Below are experts of layer 5 (counted from 0) of a mixture-of-experts language model. Rows are named router (the router's row for the expert), up (a neuron's input weights, with its number) and show model dimensions 0-159. Each number is 50 + 12 x the weight over its row's rms, rounded and kept within 0 to 99.
After each expert's rows: "mostly gets" lists some tokens that are sent to it at least half of the time. This comes from a sample of Wikipedia text that the model never trained on.

# expert 5
router:30 33 34 56 48 43 44 60 41 49 43 41 56 64 41 56 56 49 59 44 66 48 55 40 41 66 43 57 43 57 61 65 47 55 63 48 71 36 39 54 26 34 43 53 44 52 60 46 19 58 61 41 25 48 49 70 84 47 31 59 69 27 71 73 60 64 28 44 33 63 44 77 56 64 71 54 59 60 46 49 51 53 51 37 45 57 42 68 33 48 34 52 47 41 49 42 37 42 73 52 45 42 59 30 46 42 60 69 41 60 37 58 38 63 33 67 51 54 32 47 49 60 48 36 55 67 56 69 47 49 32 54 58 61 31 43 49 80 55 50 45 69 58 58 35 44 55 37 55 46 47 40 57 56 53 50 34 45 48 55
up10:70 52 38 70 61 30 30 48 32 47 45 53 45 71 38 51 50 52 55 56 60 65 27 60 44 44 44 49 66 46 57 54 43 52 33 35 42 34 69 56 59 55 59 65 50 74 38 49 45 57 30 62 57 50 46 88 60 52 45 43 37 66 48 43 66 62 38 47 65 70 34 57 59 68 56 45 76 50 43 50 44 30 27 35 37 55 34 47 48 55 50 57 44 39 43 32 34 69 49 42 50 61 66 49 54 26 36 48 44 47 29 56 66 55 44 57 43 42 56 39 37 46 21 50 73 57 73 53 48 25 24 64 48 46 46 57 43 64 61 54 53 34 56 36 63 43 52 36 56 42 58 64 51 49 47 59 44 40 48 51
up11:57 37 34 48 43 43 38 22 59 51 30 52 29 59 55 60 38 46 40 60 43 44 47 70 43 71 58 55 50 53 47 66 57 33 47 33 62 55 32 65 43 56 55 75 60 55 32 35 42 46 52 41 43 41 45 72 58 40 57 54 56 55 70 36 38 43 63 53 52 57 63 82 47 50 31 68 69 67 60 46 56 37 44 33 43 37 47 50 51 50 35 31 53 58 27 35 39 63 43 39 44 56 40 40 39 30 65 65 46 57 54 45 58 71 40 71 54 57 17 58 67 47 41 56 53 53 54 69 41 42 52 71 37 46 51 51 53 43 47 45 53 31 44 39 51 46 52 70 78 55 48 70 62 47 68 38 55 63 45 63
mostly gets: "|---|---|---|---|", "|---|---|---|", "|---|---|---|---|---|---|", "|---|---|---|---|---|", " |"

# expert 23
router:40 30 44 55 53 64 45 76 44 39 40 27 60 62 45 51 46 39 46 33 56 62 59 42 57 73 33 67 54 52 59 53 33 69 58 48 52 38 21 68 37 35 34 36 46 34 58 47 52 40 61 31 38 52 52 58 61 34 44 58 41 27 57 68 47 54 36 31 47 56 45 64 61 63 65 57 72 66 65 56 66 52 68 40 48 42 42 62 41 41 42 58 60 41 60 51 47 41 63 61 40 48 55 30 53 44 72 70 31 59 39 47 38 71 45 65 58 66 32 64 55 54 44 36 56 57 50 43 55 36 31 56 59 52 27 57 56 70 56 48 66 57 61 61 27 45 44 34 70 51 45 33 67 58 60 50 30 47 48 51
up3:52 31 32 42 45 51 39 47 51 48 43 57 52 40 72 56 43 52 61 50 51 63 62 38 33 31 57 54 49 43 38 39 40 70 56 57 64 32 63 48 60 61 56 46 36 62 59 42 44 67 81 54 41 45 70 53 51 45 55 28 56 63 42 54 57 55 53 42 71 55 45 66 39 58 28 62 39 39 45 69 56 48 58 37 25 31 33 51 48 36 35 49 52 43 64 37 35 59 75 53 40 56 51 47 43 35 65 72 31 58 64 57 53 50 64 56 60 38 27 60 54 54 52 35 55 40 58 67 55 53 32 87 45 38 57 30 42 52 65 46 43 38 54 68 75 44 58 44 40 47 77 57 49 60 54 54 55 22 48 53
up4:78 33 52 52 21 43 48 62 76 39 71 47 67 48 79 31 66 55 44 39 53 45 63 33 53 57 49 54 63 50 50 44 55 49 54 52 66 55 64 36 64 30 41 40 59 30 34 54 40 38 54 66 62 47 45 60 44 28 49 55 43 45 45 62 35 51 40 30 71 53 53 69 43 53 58 54 56 67 61 51 58 46 41 62 64 75 34 71 45 30 56 58 51 47 48 58 36 41 41 38 43 34 36 68 42 49 52 49 50 38 39 52 38 49 36 54 58 57 54 48 52 40 40 44 45 53 40 35 60 46 38 57 81 63 47 51 27 60 39 59 46 59 52 71 52 47 54 24 59 40 72 51 32 40 53 65 71 35 38 39
mostly gets: "?", " Program", " Wing", "น", " blue", " stories"

# expert 4
router:39 40 44 48 41 64 27 41 49 07 51 54 62 67 55 48 40 40 58 57 43 65 48 28 33 43 47 50 56 51 51 43 52 31 62 21 44 46 56 59 36 50 44 44 44 43 60 49 39 38 56 71 48 48 33 52 59 69 50 77 79 48 62 40 74 55 60 41 66 50 53 55 56 60 64 42 58 62 56 40 55 64 62 60 34 32 48 58 33 32 39 53 44 39 62 39 46 38 44 67 56 27 60 68 38 31 47 56 37 70 55 46 67 59 44 60 62 56 38 37 53 71 31 57 54 62 47 45 70 43 59 42 63 67 45 43 67 66 33 46 48 49 61 34 32 44 59 58 65 47 59 47 69 59 56 49 60 38 57 43
up6:57 40 54 42 44 45 59 47 39 52 46 50 46 62 56 38 48 53 71 55 51 46 57 31 69 41 54 59 45 50 62 34 66 69 49 37 42 32 57 35 53 28 56 66 40 30 53 39 75 61 41 54 57 30 30 80 66 48 48 71 52 37 57 36 45 45 46 35 72 39 58 60 32 33 56 42 34 75 42 64 43 48 59 49 55 56 60 78 52 53 69 26 56 46 38 47 53 50 63 66 51 44 45 57 51 30 62 49 41 63 37 54 65 49 49 43 42 25 19 37 63 43 34 64 58 56 71 60 45 41 69 35 59 56 43 59 52 31 52 39 27 40 36 37 43 60 52 55 66 44 43 59 44 58 60 44 53 47 35 59
up7:68 64 52 42 54 20 53 45 47 42 13 53 47 60 49 63 65 55 36 42 40 31 49 51 62 58 49 50 42 50 38 49 69 44 72 51 54 51 51 64 59 50 55 57 47 54 18 60 34 35 53 68 68 25 44 54 46 33 54 44 31 50 66 69 56 46 54 54 39 59 54 64 61 56 41 59 52 57 57 49 58 61 63 46 36 48 44 54 46 55 47 50 30 42 60 29 67 53 59 70 53 45 54 53 37 48 56 58 33 39 43 39 77 25 64 34 61 26 44 74 44 32 68 54 49 61 54 32 57 66 48 47 56 44 31 58 69 55 45 49 57 47 58 51 61 54 22 26 43 61 61 27 62 60 38 50 48 47 56 63
mostly gets: "intend", "anim", "ject", "cess", "mission", "duct"

# expert 12
router:31 40 35 73 40 68 32 53 47 30 49 29 62 57 53 47 29 59 50 45 41 65 46 26 39 55 49 65 42 64 60 27 23 59 60 37 54 39 63 53 36 43 52 52 52 75 52 64 54 43 58 68 57 55 46 52 64 48 42 68 56 42 56 49 41 56 44 52 63 53 38 60 54 56 58 59 57 48 55 37 46 57 58 39 38 39 39 68 57 65 38 30 68 43 53 45 37 53 60 74 39 28 44 46 30 54 61 64 48 67 52 42 68 62 47 55 47 46 47 31 44 55 54 45 69 69 49 54 68 50 34 53 64 56 30 42 72 41 38 45 47 47 74 35 22 21 21 38 54 50 66 54 62 49 57 48 49 42 59 56
up5:37 40 38 39 47 70 28 28 25 38 40 55 52 67 63 40 59 54 66 48 35 53 64 39 42 39 54 37 40 45 65 49 55 52 58 31 46 40 41 59 65 36 70 48 41 66 56 43 53 60 44 54 44 56 65 40 52 68 42 44 44 52 56 59 67 61 60 57 50 49 35 52 34 32 57 58 54 13 70 49 50 62 61 51 47 33 55 50 49 70 42 52 51 52 59 51 18 48 44 62 36 66 56 73 46 47 64 54 32 66 42 75 50 54 65 61 35 48 38 69 62 54 64 56 46 47 61 45 41 69 48 40 65 36 32 55 56 47 52 49 48 32 75 68 27 49 51 36 42 53 24 59 62 55 33 57 45 54 47 72
up6:47 69 49 57 46 59 58 41 59 57 55 60 31 60 70 64 44 57 87 54 36 61 71 54 67 52 46 46 51 44 68 40 56 53 39 36 49 46 46 52 52 33 61 43 45 42 37 50 51 64 42 45 40 50 48 61 41 25 59 69 59 22 53 45 52 72 37 68 48 49 49 37 61 51 73 51 32 53 62 24 42 57 41 30 38 37 34 66 66 36 51 49 45 40 51 50 45 53 53 62 66 41 54 34 27 50 57 73 37 62 44 47 45 46 45 66 53 54 51 36 66 52 31 48 52 51 59 26 71 59 37 42 52 36 61 74 54 47 30 23 62 57 57 40 36 50 49 41 73 35 52 40 63 59 38 66 41 43 53 67
mostly gets: "ica", "forc", "alam", " scient", " Roman", "ivia"

# expert 18
router:36 44 38 62 46 63 31 63 39 25 56 41 67 54 53 34 35 32 48 46 57 49 59 34 41 55 43 57 33 57 68 51 41 46 58 40 61 51 15 57 42 52 41 69 21 50 61 45 53 32 61 75 40 52 40 57 60 67 60 57 41 44 47 67 57 71 54 51 45 62 32 56 45 58 61 63 78 55 45 33 46 58 47 45 61 54 38 62 37 53 50 56 45 55 45 53 47 36 47 73 41 28 62 34 38 65 63 51 40 63 55 61 54 71 38 57 63 55 40 20 53 64 31 65 54 68 58 61 56 35 53 44 59 48 29 22 70 44 57 38 60 45 59 40 33 41 63 39 46 30 65 50 46 57 57 57 46 52 51 48
up3:42 55 42 52 26 59 47 56 58 60 52 39 40 31 67 49 36 58 45 58 57 52 57 49 46 61 53 79 45 48 50 60 62 49 39 51 63 53 42 60 60 59 54 41 50 72 64 58 46 63 38 51 32 44 44 52 36 20 51 70 38 53 54 57 42 67 48 40 54 62 44 54 65 76 47 36 76 60 34 33 36 54 37 50 48 50 31 62 62 55 50 48 49 60 54 32 47 45 38 75 34 40 58 27 42 31 22 61 35 74 60 41 41 42 46 48 40 24 36 68 51 50 40 77 49 70 66 44 63 67 45 51 35 45 52 65 53 53 44 52 58 56 65 69 55 33 64 57 34 34 32 52 58 46 54 62 46 36 50 35
up4:42 32 50 56 64 44 40 32 58 43 39 49 72 57 50 37 53 48 43 40 54 37 60 45 54 56 48 31 36 59 50 28 30 46 40 56 55 39 74 46 62 40 47 50 40 46 54 33 42 67 64 65 52 67 53 46 54 74 65 58 37 61 39 40 49 63 55 75 59 55 62 66 25 52 51 63 50 57 56 47 51 41 52 43 45 37 38 66 40 50 28 60 49 56 28 45 59 59 20 46 69 57 50 33 40 71 46 79 60 28 36 43 80 55 47 50 47 33 44 30 30 64 63 62 57 40 56 54 50 60 52 34 57 59 42 47 57 62 37 43 38 37 60 26 56 52 64 67 64 35 45 48 66 64 46 56 32 46 42 52
mostly gets: "s", "ans", "ians", "ers", "ges", "ins"

# expert 0
router:38 23 43 62 59 44 40 59 44 46 21 46 58 74 46 44 53 55 50 44 71 56 57 37 42 82 29 72 46 43 59 50 30 61 59 54 55 46 28 67 36 27 44 52 43 45 51 51 38 46 54 34 49 55 55 55 60 33 43 53 39 15 55 63 50 64 43 33 43 68 47 83 61 73 63 55 57 59 62 64 68 52 52 46 55 48 33 64 35 41 36 50 55 28 55 52 51 37 59 75 28 45 62 35 53 40 69 57 30 51 50 49 37 73 37 52 58 56 40 51 50 56 51 40 54 58 58 51 60 42 47 60 54 52 28 53 60 58 38 53 63 54 54 50 36 55 45 47 63 53 46 43 64 63 65 54 24 51 57 42
up6:56 42 42 59 64 69 50 50 47 44 52 57 51 50 63 45 31 48 45 51 55 59 57 77 46 59 39 37 33 50 75 49 53 42 62 76 47 49 34 61 33 37 36 59 53 50 44 58 38 61 65 62 41 63 56 55 40 29 44 31 62 38 74 51 66 52 40 62 37 62 47 63 31 47 52 55 68 41 40 48 65 39 40 35 57 49 31 44 64 39 25 39 31 41 41 39 55 35 42 29 54 36 57 47 51 35 54 43 50 43 60 62 65 68 33 48 48 68 46 56 38 66 54 57 63 41 50 67 59 69 70 31 38 34 25 64 39 61 40 50 65 51 68 51 62 49 65 43 54 71 46 38 25 46 53 28 65 61 41 43
up7:61 40 41 64 42 58 33 29 60 59 35 54 39 56 49 18 31 51 42 59 58 49 45 71 50 43 39 56 60 50 38 32 51 42 49 54 78 64 36 41 33 50 63 59 42 64 28 47 49 51 39 63 55 42 49 57 47 51 50 29 61 25 38 32 62 61 44 43 52 37 60 72 64 23 57 57 49 47 64 25 55 58 38 34 39 69 41 54 44 61 64 58 66 32 45 46 32 55 68 75 43 47 45 43 54 46 57 58 28 68 49 45 51 70 39 38 59 72 31 68 40 68 50 56 57 50 43 59 61 54 73 49 57 49 48 39 48 60 49 57 49 48 48 58 21 55 58 56 49 40 45 65 46 71 54 44 49 48 74 44
mostly gets: " years", " JPL", " MPC", " Coordinates", " %", " episodes"

# expert 19
router:08 46 38 55 46 72 49 52 40 44 47 52 55 73 39 39 25 44 49 44 50 64 54 45 37 51 33 46 43 55 80 47 35 38 46 26 66 46 43 73 47 42 53 63 33 27 50 49 58 33 42 72 43 57 22 55 67 50 43 61 57 51 68 37 66 52 60 48 59 72 43 56 41 48 66 59 72 66 44 35 35 71 55 31 46 49 33 57 42 34 57 43 57 47 53 39 48 39 52 49 48 35 53 45 43 35 64 65 48 52 47 45 65 48 49 51 70 71 50 41 47 50 34 51 56 71 52 49 45 40 63 39 44 61 48 54 64 65 27 32 58 42 64 56 48 64 32 53 55 57 51 47 63 71 59 41 56 51 48 70
up10:51 46 48 50 48 32 38 38 62 57 45 63 57 61 38 51 44 47 59 45 41 59 48 51 27 56 36 47 30 58 53 51 37 40 67 39 52 44 36 57 50 59 36 76 65 39 61 39 51 57 55 49 36 37 51 29 50 23 42 42 63 40 51 56 61 62 44 66 50 36 65 37 34 79 61 43 36 51 48 57 58 54 57 66 49 74 58 47 46 47 60 40 58 63 75 50 55 43 72 66 22 51 24 52 64 51 61 66 36 53 43 43 51 68 70 70 69 47 35 50 42 28 42 41 44 47 48 30 47 61 67 61 51 46 43 69 58 47 33 46 59 63 57 43 68 47 38 43 67 38 77 46 44 36 73 53 77 49 48 56
up11:37 39 63 49 30 64 49 49 53 60 53 49 57 51 17 35 24 65 46 53 39 46 53 33 51 44 25 62 69 34 67 38 35 40 56 54 72 58 51 53 55 64 44 55 62 54 42 53 37 50 42 47 71 73 52 55 43 41 32 57 51 66 51 49 42 56 58 42 47 51 34 55 50 33 33 44 18 58 75 43 55 61 68 29 51 46 63 56 35 56 44 43 47 42 49 47 70 51 68 56 39 75 33 53 52 48 66 60 74 56 56 55 56 31 53 56 69 39 53 40 43 58 56 45 47 39 44 36 49 59 60 48 65 43 48 44 41 59 54 36 62 42 46 72 53 31 40 28 49 59 40 79 39 77 49 48 67 47 56 32
mostly gets: "uther", "olec", "onn", "ryst", "abb", "arl"

# expert 31
router:38 45 31 64 52 71 38 71 41 50 35 38 62 55 64 28 46 45 46 39 45 59 59 49 40 62 44 69 24 47 51 34 39 50 58 51 68 46 47 74 43 42 46 51 51 41 55 40 37 36 59 42 33 60 45 71 71 48 44 61 55 18 64 60 55 65 42 48 50 54 61 72 55 57 58 52 52 55 69 39 41 56 77 46 42 30 34 77 45 53 45 42 34 64 57 52 44 60 55 71 44 34 56 24 50 40 50 70 30 56 42 52 50 55 38 58 51 72 31 40 44 58 45 65 61 54 55 51 61 47 45 65 65 53 29 39 50 64 50 51 39 44 53 37 38 46 37 28 66 34 74 41 56 51 65 49 28 45 42 48
up6:44 40 45 27 50 68 40 53 44 48 33 64 49 42 69 59 64 34 50 48 66 47 37 43 64 45 70 73 53 42 45 55 50 56 61 46 44 70 41 70 44 60 39 46 22 42 52 47 50 55 53 54 58 46 54 47 29 61 57 71 33 47 41 69 49 56 73 63 47 48 58 52 58 49 58 37 42 60 25 51 47 44 38 27 36 58 59 55 55 45 54 46 34 45 68 51 41 63 29 83 54 49 50 59 24 45 53 74 34 55 55 39 48 46 45 68 34 44 28 39 39 59 64 63 58 58 63 49 49 57 32 66 40 32 33 39 44 72 36 45 58 32 38 37 47 50 73 50 44 48 59 46 66 52 82 40 52 53 65 48
up7:47 54 51 52 80 52 48 40 58 55 32 47 54 41 54 29 50 73 63 53 46 34 49 50 17 58 64 54 59 51 51 49 49 43 54 64 61 55 56 67 35 48 35 57 53 75 22 57 43 51 55 70 44 22 53 77 71 46 48 56 55 40 57 34 51 78 45 46 42 62 53 58 39 65 26 26 53 52 41 32 53 47 59 36 71 59 38 60 24 65 51 49 45 42 49 44 65 52 54 41 42 47 55 41 60 42 58 46 60 44 47 53 52 57 35 53 48 36 56 41 56 34 73 31 46 50 42 59 52 52 49 41 50 51 60 63 56 53 61 47 37 45 45 55 45 50 85 54 52 50 71 31 50 54 63 51 22 36 21 37
mostly gets: " McG", " Mor", " Moore", " McK", " Gonz", " Williams"

# expert 14
router:40 31 45 55 53 64 45 76 44 40 40 28 61 63 45 52 45 41 45 35 56 63 58 41 57 73 33 67 54 53 60 52 30 67 57 47 54 38 21 68 37 37 36 38 45 32 56 46 52 43 59 31 38 52 52 59 60 33 44 57 41 26 58 68 48 55 36 33 47 56 45 64 61 63 66 56 72 64 66 57 64 52 67 39 48 41 42 62 40 40 42 58 60 39 60 49 46 40 63 59 39 47 53 31 53 43 74 70 32 58 38 48 37 69 46 66 56 67 32 64 55 56 44 37 55 58 53 45 56 38 32 56 58 54 27 56 58 71 56 48 66 56 60 62 27 46 43 34 72 52 47 32 64 57 59 51 28 48 49 51
up3:61 21 51 47 18 47 43 55 51 38 36 22 51 45 59 52 52 54 56 70 53 42 32 44 42 52 53 31 48 59 58 47 50 58 55 42 55 47 44 75 64 55 26 59 36 60 26 52 47 62 36 40 70 59 56 62 57 53 56 55 61 28 58 55 41 70 44 45 61 71 68 32 66 34 73 52 61 58 51 28 41 59 67 65 54 55 29 63 39 45 67 44 42 43 57 64 49 58 47 49 44 47 55 50 45 75 56 22 42 33 64 59 34 50 55 53 41 50 57 39 31 62 42 56 59 49 43 45 45 33 50 53 53 36 59 48 43 69 46 63 52 46 74 55 35 13 63 52 56 58 46 62 43 63 53 38 42 34 52 56
up4:46 29 42 73 49 50 51 66 62 45 35 40 45 38 50 57 55 34 62 46 61 35 29 33 44 44 63 35 42 42 51 50 60 48 48 35 65 30 53 81 39 50 47 56 45 63 37 59 43 56 59 51 51 56 32 59 57 61 36 47 58 42 62 79 69 47 38 74 71 37 64 69 35 34 59 53 58 55 62 41 50 46 45 32 45 42 47 56 73 63 31 40 53 58 50 43 42 53 37 77 65 68 47 29 58 47 63 53 46 53 61 35 36 55 21 49 66 68 43 68 45 52 44 67 41 35 58 43 28 48 43 72 55 50 48 53 50 34 52 55 48 63 83 44 59 49 61 34 56 52 44 54 35 31 50 50 40 51 59 57
mostly gets: " competition", "Res", " existing", " exhibition", " original", " additional"

# expert 17
router:50 30 38 62 53 48 52 71 31 47 39 55 48 69 38 37 47 80 45 48 43 57 42 40 40 73 33 83 41 54 88 48 49 78 48 54 47 40 59 46 49 27 46 61 26 42 51 27 31 38 64 36 41 61 49 47 49 49 46 82 41 47 68 52 60 57 53 34 53 54 40 56 53 77 55 67 60 44 51 60 45 47 59 36 45 44 44 57 31 47 45 49 41 53 52 48 45 39 46 71 31 39 58 32 48 28 57 65 55 61 44 57 51 60 43 65 50 57 41 32 42 69 43 51 60 77 40 48 57 45 68 58 51 71 42 49 48 57 46 44 70 64 47 69 45 46 35 47 65 62 51 43 54 50 60 45 48 46 59 60
up4:45 53 49 42 53 47 55 56 61 46 43 36 38 45 51 45 51 43 54 47 41 77 52 20 67 47 39 50 47 60 54 57 67 76 27 34 57 56 65 33 33 26 29 62 33 40 48 44 29 65 54 37 31 46 70 54 43 68 56 59 54 65 54 52 70 51 52 66 59 42 68 58 45 61 71 45 53 33 48 46 61 50 65 55 56 61 46 67 50 50 28 48 46 60 36 50 56 54 64 57 54 42 30 63 22 49 62 54 48 63 50 26 33 55 44 37 42 62 67 37 63 49 41 52 36 55 43 44 76 21 52 54 46 53 46 52 52 37 47 43 67 74 43 43 61 52 59 47 49 66 60 33 39 50 47 46 37 61 46 82
up5:37 31 47 49 67 40 42 49 68 53 52 48 59 28 46 33 61 52 28 51 30 79 57 67 38 44 55 50 37 56 44 44 31 50 62 35 53 39 76 45 54 57 45 47 61 49 36 42 31 61 59 48 56 69 62 38 31 51 35 50 35 41 46 31 61 41 72 31 40 45 52 54 51 39 57 43 54 48 35 72 32 38 65 60 61 38 49 44 64 44 59 47 47 50 66 40 47 57 48 64 44 62 49 66 52 51 61 66 31 63 42 65 45 40 38 57 64 49 39 55 35 37 13 45 39 79 36 54 72 47 64 35 62 32 33 67 40 67 47 54 55 63 51 62 69 55 49 65 61 50 55 45 62 50 53 47 52 70 58 55
mostly gets: " medal", " kg", " Bronze", " metres", " lb", " Loss"

# expert 21
router:44 42 37 55 51 42 28 48 47 60 31 48 73 58 51 41 47 56 54 54 46 64 58 48 49 54 47 66 31 59 59 47 43 70 51 54 52 30 60 76 36 38 43 48 44 42 66 21 31 50 66 33 34 57 45 58 57 56 51 51 56 23 56 52 51 51 46 23 50 67 35 82 58 56 53 65 56 48 50 49 73 56 62 46 44 41 46 64 52 24 29 57 45 35 81 49 52 36 50 42 38 47 76 39 23 44 63 61 42 57 46 61 52 56 44 56 57 64 25 58 37 43 30 47 62 51 82 49 53 52 40 59 70 46 39 61 51 66 51 50 53 54 58 60 44 38 35 19 50 59 44 41 55 55 51 52 46 44 62 38
up6:40 43 38 56 26 50 30 41 74 29 40 67 38 37 58 32 56 60 66 53 75 55 57 50 47 39 65 58 49 43 59 42 43 34 68 46 45 56 55 66 50 48 51 52 47 67 38 48 37 45 63 58 60 29 62 33 53 62 48 51 49 58 73 39 49 37 56 68 44 40 36 56 62 41 68 33 56 64 47 57 31 73 55 54 30 54 50 62 47 46 46 52 42 34 44 60 43 47 69 37 25 64 45 38 39 52 23 63 65 65 49 51 65 66 43 60 53 34 66 67 57 46 52 40 64 61 45 45 50 37 58 37 79 60 58 35 26 40 70 65 36 40 58 46 59 40 51 58 35 28 43 49 46 52 51 59 52 27 61 44
up7:44 29 56 40 57 28 35 51 74 58 57 62 56 36 60 42 41 36 56 39 39 47 39 42 28 52 31 59 62 43 66 22 40 41 65 46 63 40 46 61 32 56 58 52 76 39 48 58 51 39 41 39 71 45 61 54 45 56 49 51 53 69 60 44 46 47 46 48 49 62 61 59 52 49 53 40 74 72 38 46 67 49 41 44 77 48 41 76 62 50 53 43 40 50 61 24 46 52 47 78 42 52 67 50 29 67 52 48 60 47 37 47 49 58 64 45 39 58 34 52 55 45 47 43 40 43 66 54 60 30 49 21 41 67 41 36 58 52 50 50 53 46 48 40 40 45 44 45 59 25 56 72 21 66 60 56 38 78 41 57
mostly gets: "\".", ").", ".\"", "'.", "%.", "."

# expert 20
router:44 36 39 74 59 52 45 72 36 51 44 39 73 54 52 43 34 52 44 22 51 59 57 40 56 75 50 59 39 52 67 55 50 60 51 49 73 46 28 72 40 29 42 41 43 36 47 44 49 46 47 47 37 58 45 62 50 46 29 59 59 35 54 58 53 57 45 39 48 58 38 69 69 52 67 67 64 57 63 62 49 62 61 25 43 46 23 60 39 50 44 50 41 46 61 47 45 44 58 53 49 37 52 29 53 30 88 73 45 56 35 63 41 58 25 54 56 64 34 48 49 59 55 40 45 56 57 42 55 53 43 55 66 58 29 48 67 62 58 57 56 53 63 59 30 56 35 34 61 40 50 27 66 53 65 51 26 47 51 46
up3:42 48 49 29 44 38 48 51 49 51 41 40 66 48 49 50 38 58 50 34 40 50 57 59 47 46 62 45 55 62 42 46 69 52 34 78 39 64 38 70 56 32 45 69 54 47 31 49 59 62 59 73 51 38 43 76 62 44 45 50 31 45 63 40 37 41 46 59 40 60 53 54 43 70 40 55 37 36 30 44 53 50 29 37 65 38 47 71 59 52 53 34 83 46 46 55 35 48 41 53 65 39 43 36 82 38 35 67 31 68 47 31 50 32 42 47 53 61 57 56 49 69 22 37 52 36 37 60 46 45 53 54 76 49 58 62 46 67 53 31 32 55 46 60 45 46 62 66 59 32 55 49 58 51 54 37 72 49 52 67
up4:49 39 62 34 55 66 50 53 45 31 51 44 31 37 48 52 62 39 57 42 61 45 25 60 43 33 70 43 43 28 37 47 39 46 58 44 60 68 53 31 61 20 52 65 45 60 34 50 33 54 29 34 47 58 35 40 56 48 52 47 54 61 54 70 28 59 55 37 40 46 46 47 38 49 40 62 46 55 72 61 43 56 53 64 51 57 36 51 38 39 53 56 76 31 55 56 49 51 76 57 74 38 59 51 47 40 49 43 44 60 49 41 49 64 73 44 70 71 57 58 51 50 25 51 64 29 54 66 59 66 55 58 52 38 33 50 58 36 38 53 22 71 66 57 38 46 42 53 50 46 52 38 48 36 42 42 57 33 72 28
mostly gets: " During", "During", " While", "On", " Although", "In"

# expert 26
router:39 40 41 57 36 74 31 44 32 39 38 42 62 50 49 35 40 41 55 60 50 49 48 38 32 37 37 51 41 56 57 42 26 54 63 41 63 52 57 56 44 51 26 80 57 50 47 55 57 29 59 69 42 64 40 44 89 69 50 52 59 57 53 62 66 59 50 50 60 58 53 54 54 63 71 49 61 51 57 48 35 63 54 47 40 54 44 56 42 46 29 54 40 55 44 58 26 42 78 71 29 19 57 37 37 27 45 46 39 64 46 57 47 48 55 59 61 52 45 25 41 52 41 54 63 57 38 42 77 42 40 46 60 53 44 60 65 45 56 43 66 66 67 48 49 36 47 46 63 40 61 70 48 63 57 51 49 52 25 53
up5:53 34 53 59 52 43 38 35 57 49 61 62 44 55 51 61 22 54 42 72 40 56 59 46 47 46 47 40 43 58 51 50 40 50 53 56 58 37 56 59 73 30 55 39 52 58 33 34 51 71 62 36 52 48 55 61 52 41 57 48 54 45 40 25 57 44 26 67 45 63 30 51 65 36 51 50 60 44 52 31 57 52 48 53 72 49 71 36 32 49 59 33 55 36 53 38 45 45 58 67 42 41 80 60 38 76 67 50 27 51 48 54 76 36 49 56 73 45 58 61 54 58 49 22 36 57 43 46 57 58 44 44 38 53 30 75 65 62 53 38 54 43 69 36 81 64 38 57 41 50 46 48 45 46 45 36 66 34 59 66
up6:34 60 51 45 58 56 38 55 65 29 58 35 59 41 68 63 46 64 40 47 40 35 46 22 72 62 60 34 47 49 57 43 58 55 54 60 39 40 52 51 19 37 63 46 55 51 56 45 49 25 82 53 64 53 52 29 79 61 48 55 44 45 63 71 37 59 54 61 57 65 53 42 37 60 40 50 54 68 41 70 66 65 35 63 42 54 35 52 58 47 53 27 47 49 49 47 51 50 45 22 65 51 23 59 55 38 46 78 42 66 46 50 56 51 45 41 33 52 59 48 54 23 45 77 58 45 63 44 47 55 59 50 53 65 46 42 52 45 45 41 41 47 52 41 42 22 50 55 52 59 41 52 57 35 39 30 57 44 75 42
mostly gets: "ke", "enh", "h", "wan", "z", "k"

# expert 6
router:28 35 38 51 44 54 39 76 49 45 54 52 48 55 35 37 48 59 51 47 63 73 49 36 48 47 40 81 35 64 50 53 36 63 51 40 57 42 41 54 49 48 44 53 25 40 59 30 44 22 57 55 44 63 27 68 67 44 53 49 72 25 49 62 55 66 54 58 57 82 41 59 71 55 63 66 45 46 70 45 55 72 61 36 45 47 52 69 26 53 51 54 49 42 50 39 39 45 52 57 44 41 59 40 47 38 52 68 47 44 28 56 62 55 48 61 56 71 57 40 43 67 48 62 57 67 47 50 40 42 36 53 57 69 37 41 63 49 48 40 50 54 58 33 37 47 43 55 58 24 55 46 43 53 86 45 42 35 59 57
up3:47 62 39 58 28 57 48 53 33 51 40 55 61 42 65 35 43 62 37 24 40 43 77 53 35 46 46 39 51 52 59 54 60 50 70 54 34 33 63 73 38 44 49 54 57 24 31 46 57 48 48 35 52 72 52 55 42 43 41 42 63 54 49 55 60 48 38 50 51 32 63 52 53 57 60 48 45 46 61 60 40 53 52 53 38 45 58 47 28 53 36 46 47 43 46 57 38 62 54 68 77 47 52 29 52 61 41 40 45 28 52 39 59 55 54 53 46 61 42 75 51 60 37 71 52 64 59 57 51 36 53 39 18 43 69 59 51 42 28 32 53 45 68 58 61 55 72 55 44 51 74 47 49 16 52 39 38 61 76 75
up4:44 22 32 41 61 38 52 37 62 33 31 54 53 55 43 35 50 20 82 63 64 51 51 60 50 56 37 52 54 46 67 52 45 32 56 47 41 38 76 69 48 55 55 56 51 53 58 41 40 52 50 28 54 56 48 61 43 59 64 33 55 44 34 60 35 44 44 49 64 59 49 63 46 44 52 51 31 58 68 22 67 65 40 35 33 41 40 60 67 51 58 44 74 41 52 54 36 65 46 56 56 64 61 52 46 41 64 57 68 41 66 39 44 55 33 57 59 45 25 40 57 64 55 57 59 69 42 43 71 66 44 38 37 78 51 39 35 37 56 59 31 53 56 54 65 52 55 48 45 41 29 50 64 52 62 64 34 40 59 62
mostly gets: "N", "S", "P", "J", "G", "C"